{"num_hidden_layers": 10, "hidden_size": 448, "n_experts": 16, "experts_per_token": 1, "d_expert": 320, "d_shared_expert": 320, "hidden_act": "swiglu", "moe_layers": [1, 3, 5, 7, 9], "router_score": "sigmoid", "normalize_top_k": false, "routed_scale": 2.0, "balance_loss": 0.0043, "balance_bias": false, "router_bias": true, "scale_expert_input": true, "init_std_router": 0.0225, "lr_router": 0.000528, "num_attention_heads": 7, "num_key_value_heads": 1, "head_dim": 64, "vocab_size": 8192, "norm": "rmsnorm", "norm_place": "pre", "norm_eps": 1e-05, "positions": "rope", "rope_theta": 10000.0, "rope_fraction": 1.0, "qk_norm": true, "attn_scale": 0.125, "tie_word_embeddings": false, "parallel_block": false, "init": "uniform", "init_std_qkv": 0.015, "init_std_o": 0.00335, "init_std_up": 0.015, "init_std_down": 0.00335, "init_out_by_depth": true, "optimizer": "adamw", "learning_rate": 0.000859, "beta1": 0.95, "beta2": 0.99, "weight_decay": 0.23, "lr_head": 0.00313, "warmup_steps": 390, "schedule": "wsd", "decay_fraction": 1.0, "decay_shape": "linear", "final_lr_fraction": 0.0, "batch_tokens": [32768, 65536], "max_seq_len": 1024, "doc_mask": true, "train_tokens": 333100000, "max_steps": 7208, "dataset": "wikipedia_en"}
Below are experts of layer 5 (counted from 0) of a mixture-of-experts language model. Rows are named router (the router's row for the expert), down (a neuron's output weights, with its number) and show model dimensions 336-447. Each number is 500 + 50 x the weight over its row's rms, rounded and kept within 0 to 999. Numbers have three digits each.
Before each expert's rows: "comes before" lists some tokens at least twice as common just after its tokens as in all text. This comes from a sample of Wikipedia text that the model never trained on. Tokens count by the router's weight.

# expert 5
comes before: "| ", "==", "|", "===", ": ", "/ "
router:423533402355401513529503493581545586535600414464462474496480507552468500386419413390625522521542478420478503515525519522522515487651453461478576454476517538491517521492537569426559490544508551456480522521496440400464578425568444586430505465476518530482522466482473452527517429537516452529543527499416475540472511466565562536519473568505
down0:424580516581431466481422408491551533426520578457429479461499510525523553453413524513488567490496493577514465440561521419493598483554462449542470532553462446557488550500516530480423476529463502517513546504493493503496474503427546462586567492505426519448361438608497506580493612491503505465483477391595505370452507492483477424525416419556
down1:533446503451479514487447410481554491461493573457517460561576521480490562561602598572516573516522551513487475438479501472503467512588509512427399403526496450464491635353482489387474566447566510376570424518557475488547481546505535449552507503487472429527593536398476504428424441535445428474492633501477527503475566552466530540501519590481
down2:505483514457515534431475487551476527426558523453547503538488380472546466598528659556535477514447536518411535470465528485466448529574517543512574511456538470539522529452340417499513480550413467456532557532432590556465556472449549449478431441522564413519586547509570459433458452550428601542563537472517478495556459496430511428498541466437
down3:495504481524493380586599559534474517521474508576411520451482468433476457500550516426600476566431593498464483488485535551575470499455520492541428504538538496496531600454478486523481563418493475432514489405552570456525494524514539461572601475435569471436482468503613459422484531420582464458452359546585523429453546388440439528569470462493
down4:552517497481433501543539565529487448567466514498546514484522436583536492432475564573462514472533518463394432469538455375508519453477554438313513467519481453478491480384538492396455483507549535485574563487441556435460543465408499544406552498485594518538571495543520504440483484480526497467523538520511507472492420446485475496612426508515
down5:526445542458452506518519444495362611478500394439382489507432480504492466624488529598455540495501531469476519518497474476568418476538558573510494453489462525542506461537560511424558576583545487422549502522438523486435544524483541578517470514509419491532426569460397527517550442463432502516570366510504519477617452554515539455441539528520
down6:540532501408453488471544474547478497495516502538521486468507487557491566470440379496513560525472552484496549520483408461453412511590584477439548462495569504476544452553510524492444480534543523638579448563444520482551430509491457471567548492408492431442367636461444457497431494537454534447529524518478506545398517464562511477547451413493
down7:448492513562520533424492634591473503468433523485496482468576576463500542525553479524479487520513438424378563494497426495534443441473520576471491515415488499602538423469423499426440510458496524510428535516553467442397507575541520442469445488571466492497575476510526535409575525506524460486504475471502541457506507512463599535486508481456
down8:564505493499480403501451515578485466394626562535494541464468596532486449455552411536572528578610507542543505494518434435560509565437542590470531544470589435494481520486573488442506375524472487452414521528507468426480584471493527456513517512500417499523593468497582476401451530494556588505420494487446541601490459627470593566496464456569
down9:488499486482461571508500570529518461583523469523472465493530538355485527461567409588472460489568491537443474507490518486560616522502523556505455412538423552504405583520543485434506503498565445483452493486435551446433518438468496548560525482476521590387520496499481482604518475533432503483593614455483510543405560452543596540531499462558
down10:462566490434454504578572433547527354499576547480475480447477447443522435509440479539477521505541471508573450524489545486526622458591502424456457434535464432539475353464480486487492523585562458488518471442562545498521450537518505509572474458578534454421380454490521530560480455404479526462523517451523553558523451594503521526481516498447
down11:541475466481570557526413475489606489473550545462522545558482488440535507452538447624509575484422494519499549503476465460604629474575438474500492501592575585433509409513438544529440477368509435472446489457585458486569496494539510499622463453519471481477521493502482515611571526477482590554489481503433494449502515583546561497587519449448
down12:454482428558483367533497516547533495539478485476483481486518480554475505441553470536500527536389433439453412464509489508572498435496493426464437550533576434549482495556573486527488590454514452482573457504485483529540527511458450439514538497506541556485561523435466557527508394433478498475526514585574501551436480498501404558490560452493
down13:504641460512469508488441476513521480544503554514500514532502528433529536510384446567514582476503539563474500495519479466500638509449546486589523545512521448539391583497466559508397442503499517561504516485490523470502509478441523448463495673495448508478524443451551526598509487503433557417533627557549577509611559469439443483487490535502
down14:563510494518535460549399463539491414532503443536449454498516603414469514525549565497404393481494481466476566447576467537468518458479415463572506485462540421510527569479590477526368482555466570366431497496463540508534499455489504469504544460585497494487468562385571447456537527486527437543465405472465494470519463535534544493437403423507
down15:523570484436491502480539542498535514565536428453490523509478533573478581528445570445568547516447495574482504489528491512437582553481429399492535392487490544462525532532554513467496407479431489537568491487468395451499465446471502507426543493447511522499449505431461427506488427598409521439482540563511450519447619479523505459485553517581
down16:478538541505578521492505579532515587582496535365491555485520581640549570624535509520502507464511572604523500539494546540485478500446483555444518537604406525490531543506550511437600503442650510447437501498490548443493390496481495469478459557520500406541531580454441593512493446610551539495503535533423503450498548537470594502531457546447
down17:473443425570485505504482463475454508412523473631559451434494437565557569385537569495482567520585466490505415492529524520571463443479530485475438581434602499471499447526466454456448472490518477478422509443468533577463469526473437532543502537528427456458383510477502554580627472461495466457505455451492517500509484381528508533495440476478
down18:427526481484502483424539562514445433475543522540436522418449533411477465457490630537500599532499390524470506401539408491484498528462501597495460518554395435621450401542518478507513560567479497473501531549470486537478571523480504550401537510496541569466481432415420444458557489478374473450524508582527451476487548493495439458476526552510
down19:477513524473498491515430501504516436551548528579499439608433559422518524526466490473506416525516539524490518520493503473436551446478541487524402407467493550510484478488484611441528530413475545535467476552529417504547485391538519435474540499500533477449653556541459393476526533365453578472506561507440422533433514578536487497452533498405
down20:524514421467433528516522443514465528469550523542556435458476499470494487554497521524539464485488522442496511505413430542474512496495509430559443528456510534395564548574511469549482549459515457458416495502499442447466502486592477432537520523554446476519493536528493513466415488455468484644427579489514522438554565592504490538498537499438
down21:513439478548452544509463518464493496420452457585443424439486447451443502541495499526392521475419353557499488424573425497492401471406519366398504468470521528447514583420479541582422520476523503486453469471451445499478440421465423422508403495535578500480487532488473484400514473572442511582436491483604544585501443543506479496479494453398
down22:492511549467466472528462470493585453592443515608454433577550534393452517499421505433506528551540443522443464421469602571503465389512515528561485470439424522458602523498517495542416467554554507517481449567518471545543411443525471529505500523482518470484520557484519584606400443545492442547543442504448576555453402569495534479506594395584
down23:520559475501436587485444479513468640511471534495521455569489484445474498464432542502473514452476462531546544557502576561370490538444478417564421467504453563413402541508502491575587438589532540544460428524546532525513455492498497398399467538433489562484531602524358544509454516540474457485531488478419498459449550491474454562451521466519
down24:545555529583550437507544436427563505539541447515573418495481516443455442567477485469503443535627455481473562527514454505483521454497572490499570482548531544410568500521502465402496549591507492505462469454484527478402519480563431478478505516548530406482527428465412535551574469635544448547381499497411559643525400472589538529451500572515
down25:476478428500480440535408480524482415558452475499426524486473492483458472487444463484451571526555383473469513400477458476411489519482520503492441522479393458481471467456439579478549543400440564421430495485386477543513516599596545503534429532476438483536513518471520553367434491486440488562433488446530462522470555513442510540383485578492
down26:596553423486543500524599590473551521575420441476501464547479394495500502468496466493508487506574498534486517508490399484417568546528537525488580409451480547527510465474494520408494489473519496468445476552455498509485416502463448366418490416432502488597569528556588557492485467498587531507515526529498448464478440529370519532544477633527
down27:519543532463419473421508534572486534589488557419510475513487470472462503533517562484466456499536460534549525503498516490413506413509449521466514560462462575548510496481460570512531447518486509497512503540430562585612510483580529442442541455582523522490501485506552512455495460461465542498604631468502493457502528499543456395487505520530
down28:530559450563555405436540513528547476467572438437500501550567522490408447501518494517609508510487547429503557518501478516465457478452543506525524480558481587567500496549528463431576579490503486511514522526405477476427549484479507523528486577457537517478530394529419536485558549492485490427467473487467565549511516482431529584429457544527
down29:504484541499503419586446487437534528597510490518415562478543486537437545457498505469501487526508547431480432561488516552451489564555470524458449477471447423483446579495487554519554518500532504499527549486430526424491485595532511502448493549486472564452527596494461534511534497549487482503557413507485528431520532469548534508457531566554
down30:632574445496625554461499492523479574418516458506504504490542537488472457524447439521462415510535415458437572575515584575482553454470491460531509530505466490504476550501469473559567520499404449469482528600474529527460586600567577443483554480479490557498510458526531448517485600457450468562513452480484470499549529524420416582473423408507
down31:428573446503531449448466506477492465501539454475483561522474513491422395454545562479462468495416495503440569440551553475608529510493597492544494551539429497489559523596520536501537478585449469572457528571446500456606526477517462443477542526523488498581480473566556493471464455511512524521492473551433527552549454544457556417459451467469
down32:485516518534528479554478553489564475352497545542500566506543506519549466505526490472509561390484499399477441536567464570468524342468551600545435553536583517468415430506478581494493514622450514529559524463509619489485539526462545583530445498455490486462534350494513498491532485496495389494474480572592496484524476475521467418476541514529
down33:520555478526563505533511483485553568527479537466431466524522513474461570511461533518530503463477534548555556550511543436542549470502558404547451464440505436543500469539452490546519485505569528564577421512518462443501513555488510457461452593614461434522453508511507455612539416463505513542490437592417486508480510342410506469486413475535
down34:536471539439584552562412471487449428452495529470529551532460466502440535582482512554504536547513565517458549435535448554506558455515500386513497479465458454499499523401489467464517485403451510521405500555529518482523507511506540542464599523534464523476475451630555507400500487511474421517429560510454460446522570541538544507574458452528
down35:559534528530456498467531513548564565435433511499505461501592452526616433482568457442512553587484458514528420540424504561481502476495580588507523556542549483512411468416547535438454520498456495491512488482479436454529560397494508407474495624517525582494515544514427414547472515474406480474573574470500591542544518576486521524420490479425
down36:551490422510441447429477438504619424466508539426505477551572498533577468553502543507420471476510586444470489408514494510471494563467530503472473455512495499553475527528548589443516465470467522625547591530509597503487565472418502508571435560529614584485507545552532460503458502480522501471559580451408518532525419535494534479545424450509
down37:427459438560560446502523527493459570560493489546448380506559474492462462554451537521498460570474513473505530537492549491471543480552491575573478455547445527499450583498525504395529542573532531454474436622540495588570507507550446468522554469467504488380468485489369568458537437482518541523489500475582489449505453454439513465457443510479
down38:539456520545615529472441600514497471502493434547421497574541552538562455388478456484543507499533499482435447486494452600484451444501498468566500574537615464541500339475545510502507471505489568508404505508526549506464504513516526540459552437503482477509487535583499614418500416437504501508496497437405461524495468516428423465528446501597
down39:531541560441459505394480481513532400552515525474459461546500508498516501433445535528397461494525472469463486572471564454415408450503519538484445440481534540549494548489550466469478503426493434466450441527514441446598452526463503510513454519582533470472473579488535507461504510491435434438440475511488547476536567482526566494553546511514
down40:510447501475505451534586570495546550482528518422516438506578453527442467408509443468480538466528499399438517486530457517493465497576425407478498502522515596575439350495495521519521442475449493488455473563510419518541469567608617652531517413497518450486482459565487453456542475447518470551538449550591513524530391497513473543534491563414
down41:502472509569449578455513517579434415447527471438495497484425605534566475477484449471564507478454462562575495500523546434446435539503435465517624582493561559588541517475544498504469480518486539561522503504491608548406463552517440640545522534436496474532568455524503482564489423418487547412461514454510465515522542515536455526599479531503
down42:445538445489438478487472481523481519450488533481581474560411552339483497533467438472557565511542528566506514552446491438544531425554520500577493511492559514601500429463496556528520504464552578421472516521583539502477499445550454493472434537583415495498433485516402472445478531498483482482455521488539492427511581507511436435494514535429
down43:558476428538553378547508510489496447505541540589494462424461510535519491497617562575518469530492535563526518438505476464534540451470512520456472504532487456544621570542503562473474491504370458465575497455485533500477436523502520550545533457544453402536462513546476497510469430457505616518520539508519467473470546577409392503472453508462
down44:545526459559496563538474540539445457567536618534422482518474561487449471408520497553438414476534556458496488474474505485478434443476504558580547429488520558470513485481416442492481458488531438426517520473519501500538448633484424505488404477495577551489439563387480456477456507461566564472462412493505519387416562520504548469473538468499
down45:525494613366459504507462572487462578546467611542487500468504447509527509487541566526475447471497569524597490389456458475476490477516503498586445490527492458450611563500485418467481502482513562480533485424454543480588490495516476555534512545534506547449523521540449424474464459514482437461547517397496495513507429458464471513521515530461
down46:561495554548427535504484344449492587530480583491529570484399527518472477460570442482435536496489559476468589475523513612540539504521464495484483512479418534510521495591503522557518477560544468489526523511488520549522495507528419557536614512488541381515520515497493466506574566499465564519463507519492454562431591473446545498449539485496
down47:554466557419469481550473386539529440583520597498472585540493411429526535452348560461497544548472455474444582415433537482420517478485449499404425460485479430497527521446506440566515563478616483552525557506549459552605495516507503486507510409502511465506437551557456576485530443521446495614442571516523374521524455456527536533473486472460
down48:448507451462503536499450489485485515530498504389503496459487461424519577489500521426460431498499531538499580573430513467441509545493550560464500486610406560458498475470465470509467473390522432490580570482525523536507572399500447491400563514351430603500537449452440482432561560503525449478573585529548499581547406546498441541558502433497
down49:511496450524426439542471463525616381578469543532429408423460470436473525491552473446474526566475536469563500532509482528566396452535501500573438535467536481487476416453542493523451467472473561494490561548492392465518427488524458485603543549532429443445561495509463498415483464474492489531483427475437480488505478369532468527500394544497
down50:574520461448577579522420563466563437486623532529556541458412375442493456544468591510520546586590461507507541437485613481447438417500451506466605483502636570566500387475410523469508522349472504475551516496578487580588520524471425409410437469619535564544492463489452550486472564502453441501509447433518554474497518533590451551545529504513
down51:436468446469486579630552603518533514556515451560448480438446477551552548399474550455484450437514485429478435402517612554428500538530487464535481559499555500499491460534553444467450494499494409413525639437496462499577522519456521452314395487446568478464541629456489542489477522537535494488483507471473551523548464582507502458491545539495
down52:454496478499482546491489616434399506473401508524491463491455489487487495379578568494504471510597541555470518450482462530484602451512518533467612511438487461499503429573505434520455477482477397504648626467480487515459491541490495477511561520388427554514501548409514596473490554442446514487527533500551443438484485477532485569438525440491
down53:568476418489473447419598545579512364479536573503497513492504468510479512488564588592522580479545513549498513465486501486601455487443480592546581430467511547555463506549421420513449459513480495484553533422595605535594654491610437431472522570529558525448490520496454485509550433445514529492615513488466539499629488457554511543444563488554
down54:462519455499419504565428497502512385407544554465505605463521436507567436458507484492587620520427422543594530494529524610522421495489484472429469526452515491489518458445405454489404549479479499495491484574479511508468491475555608506447491576518568433481451509573559410559452559522495505501452511521531473538444494473467519526518483446516
down55:481538510520589524426514428513438438446525562461527534492601553535533491442458519499467455451458497560500524518499565595510365570465502562415512505475448426448441537494449456449433400527478561523564545494581595467479603603549526521576486522619607499489477441624546453567422490545594487443435530500436536464519481463483484434533503522566
down56:455471511570435487489488392497511452472566434466404350473471513524546557466527490491366462533534447455449481598486457520613545515521495499438483494490512526488472568529490557533495498446408519506447487494607472450482532557428505526560510490476503513474385561461574456534553582450515526552487545467536438535434434421396512485560460500432
down57:485566391490518537480515570543532447536407538437329404484501500432526505481505517496452578510514489486494472508468532519488499479482488472532455467486488452573482557486452512592511530529579448506550531488437478473539446455536416513455478474521537530447536475560497510538532562509511508464528512499565501479376619564424463456584593507482
down58:524541456545515550501524479493502468469544563573483546414456507463584425587529587523493474519511500589554594512613478436527639454553604500574505502513562509448454559561428389488493567459467424545527410552505557449532512553554458501442534613549461503495485528535491501510531486488416453592514517464492530432441432476484509457509532493479
down59:439445554466547532482376547575444523462440488486452514482522538525538502376506509388497481577422395461571527449532602430487428468564499527468498489468517513515495437485492473566579438494488484501544533534501473481490487316457492570545549423462506548483496396487440537510433514479381418506474469440470457497476565561465482491534469505459
down60:477527572460396427448444505551518478476509403535514444532567503541469431526513615521597570488463465452526426462486481476567453444499518481480547471455494595483555506450561529579450461439534596530413463431510426439522495483566481509518412487472448524490443439578651511494432485455445451497533488485486426479483397472487444457546452448495
down61:520417522552564508464528435515504467438485516596462451595470495480605546453566476421441506449470355611527501506537500530507508457570543481524543522587474456541444499544487456458428519515550519577511545530403505555535541497478412436439400503536448457570435449494499533524526446438459377467488561473511559555491466487542475480537603480481
down62:501538463494512524429460541442480525462519551484512506500485557524515601544568613489432464519416580485484468503498489563474487492500515438553417552460483489396414539538541406558424489436554524560461530522558441446497587524534534556506528573519541525501474423506504531399481526483522490582479453523552498450470484507609569491548490578438
down63:454522483443606541544460536527562467482436537520526544512466473464487474509420540489453574540482465610512542431509566471480562520487520521487571446566522459551586552547458541462563535515382462536456486531444521545619526434493488579472497463453500468488513586566477429443441493529419542515510506482486486509555429549452427558480386529600
down64:466459587524482400455514484490536406448481578619415538527576539482548485506522565411482551503534501522467438510524422486438389504491539513413489486511413589547423432501565486414508490353551444436563526601394528475472530520418486481515521568485468469527473446476447567483413455536523529504501560461470500518529503438533502524516518509502
down65:499501559435587493555557451473536622449480487527468435436567528527429632474472545523454486529553495567364455465655393503553435518491519493461583452531491486463538512518529522487525458516539434486509480515473537563507479508455574515486455500424489465627536493541435484506456449516544374500580511517500527518457530484553543532464573482491
down66:621499544396515521555545545461469421508514521556549540466447506564542527412541461440421465460481443636552502541502528531425438620594475493535539530421515503517521489532532433549507545477487491410422435489559490490558534575424483527553493470538423437522509553485584482443413508474489427495485570499531359373570493503584485497514570497521
down67:557466466507533490503447460458552436469529578497478495536516471521533419516516483524553561429533518522455491456493509471520475520529468515548528489515529497588501530576502459440452428555496471501454439587535534519478533474466509548551427475597414417595499568511551536542503462538456510507454532403474614484541504481500556518408482470544
down68:559555482504546472511498470460505474537551475538445502547512526498467462512472520384492506471410534519500500477477550546500547561555450502555503593457427442512502493500517476551459538527588472543562570494539460529460609563423635521540513456451550539465505525503526497535401500512464516506466460487523548500525371585555469447497422490506
down69:601461557559593405533494513659451512540370437511479594444508480449380418484529485510560541581424594458448552496512489467536511506498539524532442520480467624558457553486536482591452591545525518552501512580437520504544585456515452520482484525474517512496553479481540571488510495516532573428489469391465562490498412420500454507517463575470
down70:578471477603478566457557497527514509551549521591488566485477481523516532432503424518402556556546492473446427504430485557508477581495456554581468497594531499600463522489535478491470566468415512521562556513475499466433542510484482525461407516478579402475469500566388539412559492498436457419478530482538397505479392473445499486509482549422
down71:426526514494457575503533495477533491411534516623510501557522453504477467436511450415486482478504515489446571564604523476450533457450566566456377454456466466475539507457584432442511484474419520497526569626537514465558542466501503431427520538460493467466577389454476506441460534434586477531425531439539542523538482500512562420497453493480
down72:544537579406448536521461490463523457503410445471588525496512512504612523472521478548548491454440460519509555613557560510542491518437416459450604457474474580451570462592565525487542460586548561554479494477533484439528491567441447489473465486489575392511481567486545463548522523461429517550519508454484513517493577382487435530451439500381
down73:457526446436490457511564459559521608442581513551607510446531452529553560569549478503470560552506517454514491556572499499526467505473467588438530454505466512501490558482449376449510527529610545482567569438420531533486640577535461543490467532497514471482463486524448542522483527516584446478532453487516452515411467517501541526567444593424
down74:519518392506502475527438544464527480467454564503500426444414550428539476442566592630530487505454428476485533500368511531466530542443515517551512484519528436489474498510598468494511485471494536488541507506509468522388472433542527478467476432560438543491546529497536489489497589511484491521545503464454494492634480491572554514396498495449
down75:572527582561543472501553567520428564478531517522551504409555497577487513527486416385514487523528573524428499520553538508478447569467540440556444486506482476512522589530578462519538544478551505512575409455489463499470484494513410538484423485509549460468497474468480450451603475573569494456449501567533471451546456486532491519520543494541
down76:526476512468472500601487504498524620462540447451497524485421436477512585565449412435614477543529514409553478513515434457456441501509447497479665480476591514540558512514538575507472510429562506527503463484486427518486441463359464501532559456518467415553484394394536512469495529496445518522431548538496417492534495564413487546605536461528
down77:512443528499590484501512483571521521468477418584645451525495489502513490441493433463478588567538448406503622451542526501553461491546580445551463530519493423435534535413533484504490565550453495544415525446579464491604542495514465462475513598435517362515482467628473524477482488655552458475557517601499500538520480505518477487507461488433
down78:493423541441593509612505484479519592574552445473473451459483471542485542523558516400533473640548512435488384572474512484430532503427441464476529499436552458505502511489583535453537522534464560537552547529496463511570499571596415539560561557455528519541456518553471511465502507486441594510494548471438525425477525536556518491447455490494
down79:492554505544568409566524367423517579488548427479596557495477524457439508555491562584551491506532502435458503485422513500496518539381447464490542635515467512480484640553549472542402434440567505382508459551438509561506566533416558427589511446476453465554451589513495532553574449502508440583435445556468527502483490481501427584524553597424
down80:505572550411501505509459570522566451547530409556518472569517452566490535500558474485507447522460461530491505428388429476502560443462425530521545458477452514588545389490411489502453523505467481513588478502467558496566466490497492456495503563558374544488643552497589545485516506535515517525510494404525498499468468511429508455402560526514
down81:445543483476563528496462513532423548456445536548469546538504525525581426475463585457463483395579383442613430473450464458474445524481524492398546502560403532449409472550521410480494440478524464450442467453510513565525561558470529440454527570541440495493470547502478481465510495560471436532504560468505496571574487468460530541422596435549
down82:591543531504446505485472524467486474542519421485400476467429491453535480436471574544529483562450529550470501497430602509427500511504478571563445495476476483519493624469571479531543497629641472551524511457453463515510419522509576548438427428491577565416527479573439458592519469360453532528588469375517521471603521475598515617595439482433
down83:414593559464480581530528390468457635458528564505538490423610517572523540532572454474465581516455635462434556522496502482534539462562511463457561510510494427402588499485470584455573472533515517470492503538511490411503486531430543545459466487581484495518469493397562463474500551469513446454543497510427426476454580500541518498505538500374
down84:515558405528542421522559529422578491473541465537542565494482485496567530616506408481417521544588570509543552542508484524508542485405563528515529466541533496488476458474526489527468516514528451403468428508466526475507503475485534452560551461521465471492538493490540446509508506531467544452529478530579520506531526476476521459457490498474
down85:581534561529527517578528404504493437532538517447406458529571536534493552609480517488552496465469479513499505557504547533476427562530402515478557546495445426424512597625495509443620469576459467519493472512381533454520475504498465490533463592512499487525481465627452481541453463446499447491509518436546540432499458611475559506533514559521
down86:533536498555446427436460483540539475397426492521504493433419522528483477490436505575517487466550434459493541498471461534479520475426471483508440471521549472498459478518480425467477525537433483485575462520451511540411527437520535518484493562515466490437542600573537528458500529501465551570489509494498472503452498465552536562425519489525
down87:551486550415540443458493551439573559497439570484618490535514442401552559553502485461532546518557472438472572562456472546519481511471503453524463515518436591499531473466468515492394544440472489563499541413501482498490509573442575543504492498442594471565528468521563474461460496498505496436464511440404435466496457434462524487600419466504
down88:483544527461393542496594491536549578515532458557593551492505391550401515600441564458530451451497615386514536515491473487558522521480451525521551488456543534466524504576496597480553499530486472533452484487537562556484514448474560486536513559552522440463467555547472514482536539517459577466461541550522508552519376584530456484452502474484
down89:395449544448439484511490402479454547422485585522544571469503462472513535495486545532475509519493471485586478497535459547485553469463477514520498623391398577461478378485488532541496505473396460396556481505574523568477440620571556491481537586492549519506477621556524499552507568529505446540464526524539578518468555521556487478461519529467
down90:483439565426481484568491422489550526517526552579509555456489362470589487474559540485484458445510507472569499537535534408512382451459489473457542449551467488517418416549530431526407601483537573495457505552482451544431415464451528581636622478582461491422458451470465507450572562491483544499503530567461473489558516478579525453514498531481
down91:427521549464577517539502388460458506551592494507469449489502521457521552514503504470424570514463517591549446461536487511531513519529519402538513520518551521501517444502536468448446482439487522503484409516591509463541409457489532469593483497437477534554472544456552446490459554417447359508598514501469461522451470474548549555498514467523
down92:491439426457480523464517479537541572406437515363455560425496523631491545441527503471534517518403447546454496469456575492488440508475464538486439470510502526466576532569444477477448571539468471513521468475507485575499443517511442502503449583512571476438532535531554457477490479504566413448561528458442548445515523401540443478426597410537
down93:564606516554568476500524485494556488578364523514543463420517423505570568435384446446510528516486630535517518518448533492453638512468413617514559444594529527420472586493444463580539454419469505533567587459482498501605514490495482495478558470461484368504424490406606527523486521606535455513475474354566515512464387475499442398474464538504
down94:431541513523567477511488415484479471503569510527534476423476566532397529460490499514400537541537540441499548529540555503448539470473611501518557494452523514373566510519613474561490429546543438474550446440561565566496540572486489480458521550421515548451575505456421490502530517513523431452418499493490494472455568419501421535456504529490
down95:442425490466482488483509553515569448466597592513471473408514550461448539575424451556494535479452487430486491526420553467577517366462471524521489496462495424481563423529471570510513461478509582509516577447512424465446599526496534537427465503521541497491527544463351500530570508605546434590544420537501607515563554568617473504395506473490
down96:520447543587438436462453457455519359481548480563451480452496519496589446465573528457534521492609432585487428568501503381592433359506515453416510495472506501496485524551438516528542583456441552491565482572577520450519383497504471473524526467525568506520550388530493508455547475430480587526480494513532575487477463445458511518541455498507
down97:503479517492495456572453422461397568447444538505502530509542558412534466406509529589570430472509611516476535543530398467532475527482496560590527511543475520534590487554481496478506519567486498462492451526493505529558491498571510528524529460508377451396467551542428430504533545533597507457451396483483537504537499510443505480503496509477
down98:494552543480465530574504533506662424488420543484515428502584524422514432559551590450425516445427592568507597485463558590448536493480544513444478439530516528438548486525564493456493514469451547440449495489435484456463467507459537485470527480454523400485541496381433417384496557511498554389494460528527507481471528490436561458535464461450
down99:414359493541531472502309553499511585554522419520431539494520520534562478545467459467479501479527436561575441473491569489513522523488527521553482509456449353498484452437563589448614465513540434533528461446594599508585514488552419511455508491520469526536469584539559555478490400511637531446494566479590529526496441553442495517567397521428
down100:499522505513484476497403423503533508532531611489545497540444481435531458521573548524459473476548443525466558476461465556460474469542448419495438437482448494502462480428466486459513540513530505476515545610598581555502504443471498473467522418505568527492573560457481655520521597436508474548579476554537519532426516495506564559511502543435
down101:531543431553407536541516503438482522474501571528422492511363499469579523492480468528452422531540526530526513481483595483506518458486569443407573535454558592555575427552503454484466498400520555545447454456478507508493449561515439448444520450571483374504451551533364584433551492514514495510487525488529505516474479472476496585420463466529
down102:542473537489527524540414545560528578505493525422436513571430455462464415464436647477636520608507526546505431516507527450466387605548480499484554513535454528529507546402394398469477501513470485445512474509505541474438471456520518533449472403513506543547530515522442470473505578474448521412420448527497556515499583517507447538522501559582
down103:560457425501472461589544524457455499490477546497553509473472524537557499460457485434360546621519556538586539503475530574553466501489490416519584519537500583483520564501602554500409498382480586532514444531432499466593571589518521474481376519420515369683500486480502602490527533422558525529478533494516467488514470476452394514521445498484
down104:555422507512596429554438543505397431489496559520541551495499487537485476522576483548516524470457569550555576417536544545542541511412593495554536438428570538511483532446511468559534574496507561501427540425507503523529566550498540496475544548441463542464499480576479403564474502506468500566467504451536483538511459471449512479468553540493
down105:550521526517513433475481504490399562584534501480510459514506572490495406575539495530586465482545459428499540490505522561564474549431481556400467624535533437485566527465607514490624487572553603545573574522570528544541530507431512553500449527515533542511553521460460512420508518493489540470522474557563598534500475519576508554554501491476
down106:453509507490410487466491424528496406466527530520460532560432550430547490523578444547500574413577549453574482445470446484596397421468565493503391574468440434385489498446521454484471526510490474489456621511479490497537520388514500413551438511465424493538554493496442548510448531546582469500529484572524560506508441517503499506515583544523
down107:443565502436485497513555520486476503461453442572506456475440486488542485568490492491599534612540528534431562536555477452471543585479480523593536541505597535626536580437518453473549476496458476432530523535512486581451590417495536545557519521472435527521482504549510479479511519453436445507515463477548514587537415589543445524589456564486
down108:553498477486514501505449408527546458456504478478490514517636400476567544475484525469428539565489448432548523524535498555459495552554489461550467455484522429479455534498512512472517543476458508465412565497545511524491547586362475582546508586521547487436421612417511502523489465559491485526587526367467541473584441321632462544545431460525
down109:467554501532582411623567480548480535427545561504477500525514553529470548477550547583532448539487470461567552472424464483513440516425479444517410554558515458522508525464477491539448599408444587526472463506490489487547486492446529465434495490535517424595507576479515559434553473527580509578545534521476497528462487527496525550557486544533
down110:514477501594477447455516537472462499503490486460530532500556515413521468516501426514470470482485525589597426530504467482479517464553541488538525483374503544637389507457451451629486474377479513516594573508639577518481464598466494548546481565458520462436493494414490444500466506564545455504536518577514394419467599448512562458392525496547
down111:421563493479546464486479456455516457481491502529423546557584451520441555464563521443582524456546479509484543456526489468528515659425486470493506534387570545479527501442581407577433606438544459500562514459549582480501502462544448511510554438564596433435497492531454532511485511434500519504441532447501453452532511528517465584542509498583
down112:458508444589516473491540480522367513471563508585454484507496472366450487536513488465468547528468536504453502455634580551511420515462511468541488505443476614530571544537536461529501531557463462495456587498505493624556501550406541502528528489485572493579491551519575474573446399465510456517530454528567554462459482540535444527529525453519
down113:522457450516568543461467543512532486517461535505456528525537497456413385531619478491479429442491557484537340476506600484495439461559565526448474486496501517490515526463483513466557392409534459409533509581539568611462538461580539439503569478451558493438500474566523485504517506486412523492419506533518554549502454569498531460430586422518
down114:471503447448523485498510613452532526431477538549474562514409457556533483483539579514562527462514478441520465494490538538586570498457456603457436478545437473532523489477538483471633492411587513534502572507480423450506530441509477499474467422571510525584490452506468520452486506476444513466414538521571461478504457493427469558535426544515
down115:527560517520507437448495442512577487530490513485537489535526546462455509517473465570526436455545506336478586464472557454446495491496601468619494524486500581549505433495439583513489506543516455422487554477536423513448481558485551418499484601475479460437540520500472542516493466485505484430430477461521500479496435459559558491475514495470
down116:539506544515488483437496529476484567502511509535446513563507541450558368490513448561490452557478488608507544527464441481502499501546533485438461496471478387526554604548556538539471380475463530491514499593531540508541458510417541460464447557468481440569541480496503434518484501596501484565488505561451361503482625607583554372553494557501
down117:430611455563430450502594513492485577513524468520481513477568414436451507423557458504582565457430542395485445552518462520586496522510484472490437526495469472467468477457497406571496468507514502649569530507451424490512527495458530457531527487533526551526554531547500421450571486548413432430524496545542482534443482422478399553526538508482